Weights of a small mixture-of-experts language model, trained from scratch on English Wikipedia: 80 experts in each of 9 layers.
Below are experts of layer 10 (counted from 0) of a mixture-of-experts language model. Rows are named router (the router's row for the expert), up (a neuron's input weights, with its number) and show model dimensions 0-127. Each number is 500 + 50 x the weight over its row's rms, rounded and kept within 0 to 999. Numbers have three digits each.
After each expert's rows: a language model's description of what the expert responds to. This comes from a sample of Wikipedia text that the model never trained on.

# expert 25
router:625451556499552494506461514507472446504565466572469575439473518505472506541557569497496523477549477392522580388542632507433513484487465535494540439492433454445459529489482525494482586477543475507502445558480518499448580523449551544456545596490443470485496453535519505541470412623494496528424428501379442501392493458468516498513477539481435451404528507415484482421579546469450535531435
up1:540568554530489537605584463530431507490582548475492554512451525416529408604479543490554477486551440480405504409556503429516501458459450546458527469502464481504507553524479452426459563556443464547543534544462516523429493544483563483536550518544505540497410551540622532616501526441502463559536461520530484487402393527426519510447438450495417468466525445435510496493544460485526528591389
up2:431560469431444488500490543458508396486559633560526458418417494545399591431468463428518498501410448486468521445493492506432566471562455493438519597476474497502490538556511535451555544528431543526465532434460413470437440490478471464502483511413531553533506383510548539458519470536570382547471495556475475466411470514543546529421475511525500498603595550552511481450560518477468544491483
up3:522532453482550524502585505513477540517444498511423462605442536603463481478396447529461512557437452448468552531620502432548459504492467551495479465501512471424492533520478375477521423544561519565507447487533619492522560450448512556547519554543509561599465585538472584544573478463512559494509506503469532493523530436570495434463516572554513440572509532538520390542475421458478623481461
Description: Middle syllables of non-English personal and place names, mostly South Asian, Arabic and Slavic, such as Raj, Mah, Kh, aj, ž, iy.

# expert 12
router:503383456530586468556498507537525442455478433528419535519470482507503548548487572565452555419531596492510539453535528544496559549570517507489494471394539526474447561474495450551399516451503416422470470514449510515440543526458530472577496523444397466525431408520379460455511430582556447501472456594431519456533536487448482418451482585474525494450541465509494540473594563557548514558450
up1:489545536480494486528401476481502591499541475455458485562459484520465449620538471592446524414568575545449513418486516606553463527483482565528448478460487561489513434482579510544523446484616504526513469607496553532405471446464520467530478389495463491380509519520423476485458549433486536520578475560522544387550466551444421462447545511478499451532486431462496447591479451443550531490455
up2:433396457483589499460439464532458526453362378492501503545466470495491549530532495545564491370521515487552503569440504546515568438570546610449518605486526533461447512555568462509539426434425502542469548527535542497435548452536541596574504496485499436559484446495370491495483507418518589449566481543459496514518504509440472441414531504501540488508542533510493534435523566463460540461475
up3:472511518499617522477402487526576509505416459528457474533538541531558442607538472529455465568544515547495448543422507490501462495424463497456559592464539413518476528506453427534456479518465503558550382430531530498430600419504495553610569490462542481491473503448514560546539422466502556517415490471480532443678511573433526498466494490436494482464541510493560480516515589509533453453562
Description: Suffix pieces that finish a word, mostly technical or general prose: -ing, -ation, -ed, -al, as in pump'ing', script'ing', cover'ed'.

# expert 7
router:543367532522524520508461562561504512473524465491430531479424463543490506451540610584457548522559557479574619508571515530536516561516511497497454500451532506529510481495467556596422481484515534495493417539468447478476503614490553486594582541445468413518381434482382505517478470490557439569423491596541540498464503552523514449426508483396469462509534536534502577503608552470488488527489
up1:430438350533556532560438480571415532538584543479521537478383553527438452439480520471499516498548615542488562476510524566537517418522419506526614470494496550476514508463514531598510474458536540543453521519505441556529495467515534566445451485500487448431533414569417572391463566458451491549479513489476503515434543484606527507491528489519504545460480469522502498498487461407547437534375
up2:444490442577477473482441420544552526498438414415490483452439518506490551454416497484482605581482401563505508462468507431470517494580530575543480490356549463542619515491486491546480497477504427454555522543578463537433436441580507525428572554470490451533554514530477533551420495515417484471526551501504430453445558557442602498465533599442568451504493530560515461488463480495466426476503
up3:544562455439525430499439563511500555471591476513480552507519444520498529585504524537375501501506547455479527592468451424480422507576515471478439461567457476499548515480567530487529523483497507500520565507441518528392411571566437416526568539472447450495425415493414496345461490513532561600559529477588476571531422432458538479455574440460430463507481521490526481540493439435478454487496
Description: Competition and award nouns in sports results and tables, such as Cup, Championship, Award, League, team, medal, quarterfinal.

# expert 52
router:505447514422473546560457572479488406515560465486460581466467413530422542517457527528485508477513506502536544498524518449480418505478420530412542501439478504479502514430502422477432501468532416511543495565478454521490525461519529484591541560464364452477587377437427483458473393497565492524479350500534517444464592527457512476497430530502408439464491458497462602463554545481545572545502
up1:511531568514445480516506528446464508426502566606443542475492533478454599486493537474492445526489456406504525556463482509455433448487521450437432561448531484472507527422511577455453502520446464369483501423526445545579531459381421489468386457440497520547572514437456490446546453503560487418412465459425524446524506461461442586504520445526474417458482484493492536535442442439567534591421
up2:500452502478410600493581573474536477530437383510472470537490520477560526487581534565504460511480479486558511539469453581506445454483550571546503591527521441500469461510483463478528518517566431613498517540586521448527449469473548518448511456561547414464623441506471568510503508450420507493490492454457412491455568582554486423518439490451385484463415465502458562472612563462469536588482
up3:481512543493534570550499540464439482571499581534407448432549549460580522454454479587583486502488477505465466531538477580479607510416391457573533438502447428432499498521490542433590521526533525485513516581507481473529408396494513526489512431473372463431425491427446539523409518391533474541524458530523516527479542518596446504400564552459485492488506477541496436459519527507542505590500
Description: Second pieces of words beginning with a consonant cluster after a single capital letter, such as Br-ig-ade, C-ram-mond, Pat-r-ícia, Tr, Pr, Gr.

# expert 16
router:476457546468564534546538532604520491384467522576463517416537400507422550482462535571445524524566551505646480474605486531498451557506475498465545479460510500494533509456504468573513497476543486525466452564434536528432502547439537559541483619531426432566481470510375590529489393451505476495510451505418517402451577526448501470481532590518492471434494589478448480516486504511476563537495
up0:437507465504555597500560581442550568383499503556477449495526552497444548562446507488566542500490411518594513559500470464503400510526437531556573505438557474492481447500455534430463537529458397485567545550585544527500444485579509473553624542538519468532505526460428496517611469370571571536523443480477528530520457432537433518530465615504456492501506504485546520437504537473546565507453
up1:513523507463387585423487601560507554453422602454472474530541576527419478546452475572432462523516558553495484518488520397531441543485529416453511456537557608529435494503487490548367544492524496486540600531459533537554563531416537532462512496524457482522615472519504585517468496585475463537495560479483397477465518492481498491535538489487401520408537429471555484456505561530549439556523
up2:486565568488560456484576538477492518478488568490465523533479502439455529484418501537464446493497443525513418440568516518464505513563502377446511498481558538552512542537397433465482413399488512450457422499484576540430515515468560527479517545523518518501423477649588466473528473493604481425499440511401496452393600466431502496518409523571478556575443543482574538511537473505524558438456
Description: Word-start fragments mainly R/r, pl, ra, cl, stat, qual beginning words like range, river, Rangers, platform, qualified, Palestinian.

# expert 9
router:480383620560471568562456533575482480533464529541518567422364500563467564518465534515499566467485521414532511423529531564497530483508440532419552465463459500504457465406495491475475502474485475458499433504441485426504528543489535481507568551519487524405458451347490466424520508498570516538481454549407455523507582479504531494411396508489487486527589509512374437484495471464485476580465
up2:519469570476455474496473490463451538510547538507474531455551470494517467550478539405533578464541451516488526471517521503475384549448540443521493573459380484497489554432549503445438450561527474550483510492487511508457448587561474531577540504466481381468547460431596485449421535540415494557492577558458508444546470663454453471476499537397437467505559454450576578511455495514422556581548
up3:454512423414491479322445459512524521561513610503519496488557396424453440421492557473440505535516467408548547464482531495439518444490514402459501526463482482490551510566457441479484473540509585462468424508433483582510586583467557427467475500529553501546500460563529572409471450399530532581529490586489483519475395528469520478439498490514488498486485480529532441427525541529427548557461
up4:623459497497444486450444498523483486506466493460428585479472524548532525501474522412458511495483481549496609427502532615533418536563435506432623533506461491618433425472545566557475556592438403447401465510567539465554541487488540517528483548520523406421515524494483501485508571583556578567447440510524433495590516503477463506496492569487470535533487508529505571511552552574507442497541
Description: Word-initial d, D and g pieces and prefixes such as ent, dep, Ind, as in D(id), d(issolved), g(od), plus is/has.

# expert 58
router:563475514497420430531496539557491513445402472490495597467487459507536646516499536538482505458467564499581592489503538525506554543486461499416516465483482468425483543448444549518454588485500435541450396501456451527489598535447520414555474588506468452426464471478472421472512502557462539514453456487473457492377489458408520520466416605436421456432452534445461589438496484432474523470502
up0:495413577477579475441606471504509545520598573513503494504525434530417539583483534425502457526466502476503544407490568590522565498411511501565545456511448565495490521473416459553415468552458521512455489461497581508503506532450654510523405461476476515482458460461436481592505511467483562516444456389561559475470515455503507537483572444418430555536459464498452500441419536558528523434460
up1:531540507498500452523524522566591411523422536520455561498486483513576594470548480498493438516424478502550444537505544568568511502471548533460581425475409583499448546563495535618365545514467496482436497422486477502521498506391549519563528521529538534481521435485453440430613581513498556589498536550485555575508468491512539607520499511466511468448374486487546508514421554493405535498496
up2:438477449543393492537538503546485392521472481484491581478534473510514483527527476528426437459467560634568483521505375412506539505495443457500466455519529537486492502525542533483434475495415518515568521499521457518405479433479567428534476519482466426519493530524475465418555480468484476520559492500541452534472498392434444455494360504395386468394561494499573455485499445462395549547457
Description: Word-initial pieces T/t, H/h, Ch, Sh, Th, often in foreign names, as in Challenger, Chunichi, Chandrasekhar, threat.

# expert 37
router:508493482510564471550469542563522456476471521503508574412452454551405534470482532553449529479527591423547560531556515521449456537487419561379483410436483466448499587459513505602488522528499497481476416507439460508450535508402467472543472559448454460510520523466525596525534448549539565473452577524493463452429575540530597451460343475481459377432518515506482548447464564496464520534493
up0:549445417456433484535435553435472474401472458519497495476472506528557476483333446466496481497449508582490531464442567544492433481431438446496486455490491534475455407451509473504491526474530471448520499459483504530467565499418497410498450442466500459514503524403516525482440436513529577581490551510436576490388522461491565454568469509488525485540510410492617381543457499412383486551447
up1:587538517474513491484559514491593447521505490441488483388512496513597501471507374543531496510528463492511497471547478403546512561482527504502566486383575559443518510519523540514497588540569487511540504486528495499477534374329439465606510434565560456495504472510515487487556473472525443517477481408437490544484502554532532486384499432445588506600472516522450581481442458425541442480473
up2:531435467525475497484531409581536491471494570515442402545456497471508574447450455480459508558545430537551463558500423500397484547578432501492527492464450502478488418523478509495538441446465520446436569494554475476502525459424572465506521509456501547598464485473440571397506448449523504473414448500398557497547568422502520449657423549469496476474406556547566552514416459473494515515579
Description: Single capital letters starting proper names after the, of or a table bar, mostly B, C, G, H, as in St. Bernard, Cook County.

# expert 59
router:490461520485533497585477578607568482362457512575413503407467473523413549501500567503508537484536566466507577386579492462448485486438439529486480514506489488524474462467450519504523540445541484484490493575340506518478508538461559507543657550484505442478520521412516422460460484549561471441483516543491479443383505516458485494483496575377489473462488528550467512494467472475497521601474
up1:443502455598449494603571477579451563541496514455512408524530470607480546531502585437443533486475545534457432474395504464541511510391381451568497457518487453534434545550472450472466444498466454456499478503499480547545485540526578486452517488475454434503498512507574499530381483502535636508392482561575471520463458437574505474456472511561494376445528567526535463474570521535502502513512
up2:534546445479526555508568571507440526471534460514523511504492489510499576488483411423487389558600519459602460520458441388518539430503377464458473417519516419544526432513467516441512507479494433544424482463550497532488543607481622480562537488515494460424578401431559505425471504474518563513485457560500400506484460520522452473547463463574427545513510510424557451527501519532402539484506
up3:468491593505565494417536593602499441428525521511531514530576543539537579586497514551531435592404443525520473489561453468481512491488473457528443530544467553573379486484452569402540503527572458549519423454505468558524494596485517553517524445483487615379477444446442502514495545488555466524436590477440448478447503521488497549464582429416524441493568491547497482483500504487481517412523
Description: Single capital letters starting a word or abbreviation after a pipe, line break or parenthesis, such as (S in (SH, O in OT, S in São.

# expert 23
router:455513621474546491556449610558581429466483521489422562375474463459462560561477562526478517469522500427594529421535548559529450458489462550487534435472456447558482468484459432519524602483530461475479459517486478438466543549412605468560533548467412429445505516417509472520590516513528556481505489563501489471387543460449459473482500522414508451525601461538478548501583526511522482549439
up0:446532492475581404540498570476429517505552564575456529552523459432400503544544604451474476523545453497542512519504521411481552472564452499456525454458504501529521445480584449549570550395514504498516460498399474459537587563435540516562603532427440521432540455438547583509449533502414577400585524510500530556472478498506515447470449466553558461539607442499475548547522425470537504534485
up1:576479525505598540559493501454533507375484424517489548444466430472465484419431533495569472609560537440526501565476425440563558450452536498535535496482546512507495534512459445595522471438466578561437605536414465488476529480491569526445464471598545502525459579511474540440612513493440571458547545502564478571540552538415575466458477446494523528499517445566506523514537596459471480562440
up2:439581439486535501499465509450531423460495529544571584591463466481495525578482551492583549536472524570561518377500549443489446510446493448479520569407485517472408453483544542551476494476475498527442430475399517524509581480599502505543442554551389494569475460447566441499540596554528474450534490399496519586539508455489393553455537495445520569476497502457493433429490597493482527503441
Description: First token after a line break, such as section header pieces (==P, ==Education) and paragraph-opening capitals like She, Under; also line breaks.

# expert 22
router:454472613520553540620377560538567474449472491542426574464473465571409596559455539531511472435473528510481546479541600535464522531531446513417474453485433449544413545503447478504435532437486443412520514488490498444558531593548490465585574585411478502490431415488487479445487469519483510418465451524536503492445522450448471526445489509478512466469441475450471492412537562540510529599491
up2:434465500502529569465415583475595589580507533546539440421465590507520523514476527502504495541456535410435522527550491506478535465471513520502434506476498531435464575597502535481541516435563427482474544426496523512483467513520501440520495558568407491547611512481554577454488497519372437493679555517493506583495576461505560525485425462448459553435561499422504490410455506459517502508486
up3:516484622488570518517500551533544505562457523543462486630519493497414534526462460457428496448532550434405532503524476474568543541429460485488531571511459630441418515486533485488492510536473476487409470494552569484469392561503339471490507499553558572545452496466483528451477436567586528486527491489562554522501412452484479467468432503601432560500475502528442533471462530483563509596433
up4:458430496476428532519426501529459547535468417443462516449569532450456591573515553539511529511519481523468471569584489444597415451425500486429505484515496488550513524591474619525446518418483517434448539570547470539620490465491486582456571536492467476506462485566435517480433522510450533533494565549392411502528494516576506489502614528487422472517478526619471460522463549575494495418556
Description: First piece of a lowercase word split into fragments, often prefixes like un, dis, im, sub, inter, ab, c, m.

# expert 49
router:529520570519554496581506560619530486399448478623431544407430496505413555508523586490437518418548568385529501477513501480426483478535381580473466485449461503489465523475493534537484555534511459477450519558460475465486487542429519431525572538488449491410523488466513507522550493602529496450432459518517402561385529574473487482422453558443475519483503527491437492466476580517541532579507
up0:474574545504420498499484552583521531527526550480446502510484512583464560473459520451486501416562493497463474431510537492454485577605511479536515474487512668472591597472516548521557483513583530499429442518471472540438444554480397436503525510513469509451517572459466521571521530560504458589500481549440557501464511505594405577500465450457526512590420601527542508588592536566464524502440
up1:487549552553600509508446517477555510506500589501545471491454461583492571542442520462421534498498474439527448493509465536491536562483468596411516496528500478440548456438459578565578539546425458484427479571541466413505502474498466392457501495470383565440488495518547533552527447467549506540486400475581539497459472458477585520527524476379484580540513458419431523424439561522382454507554
up2:562558594505466504426577554520547519505447435563444591509557462372491527559508536576455514443519519552441343530463537535540558491512486516478474540518532472391523456495520379550478418541491495508570498549471458508495444496497544444541536558476415510477496449446416478529500621442535569544542492435557554524467432475551558459452478461499522474502391587513479427485494506468567502476491
Description: Capitals starting a later part of a name, especially after hyphens or given names, such as García-Moreno, Opéra-Comique, Mc, K in Kasparov.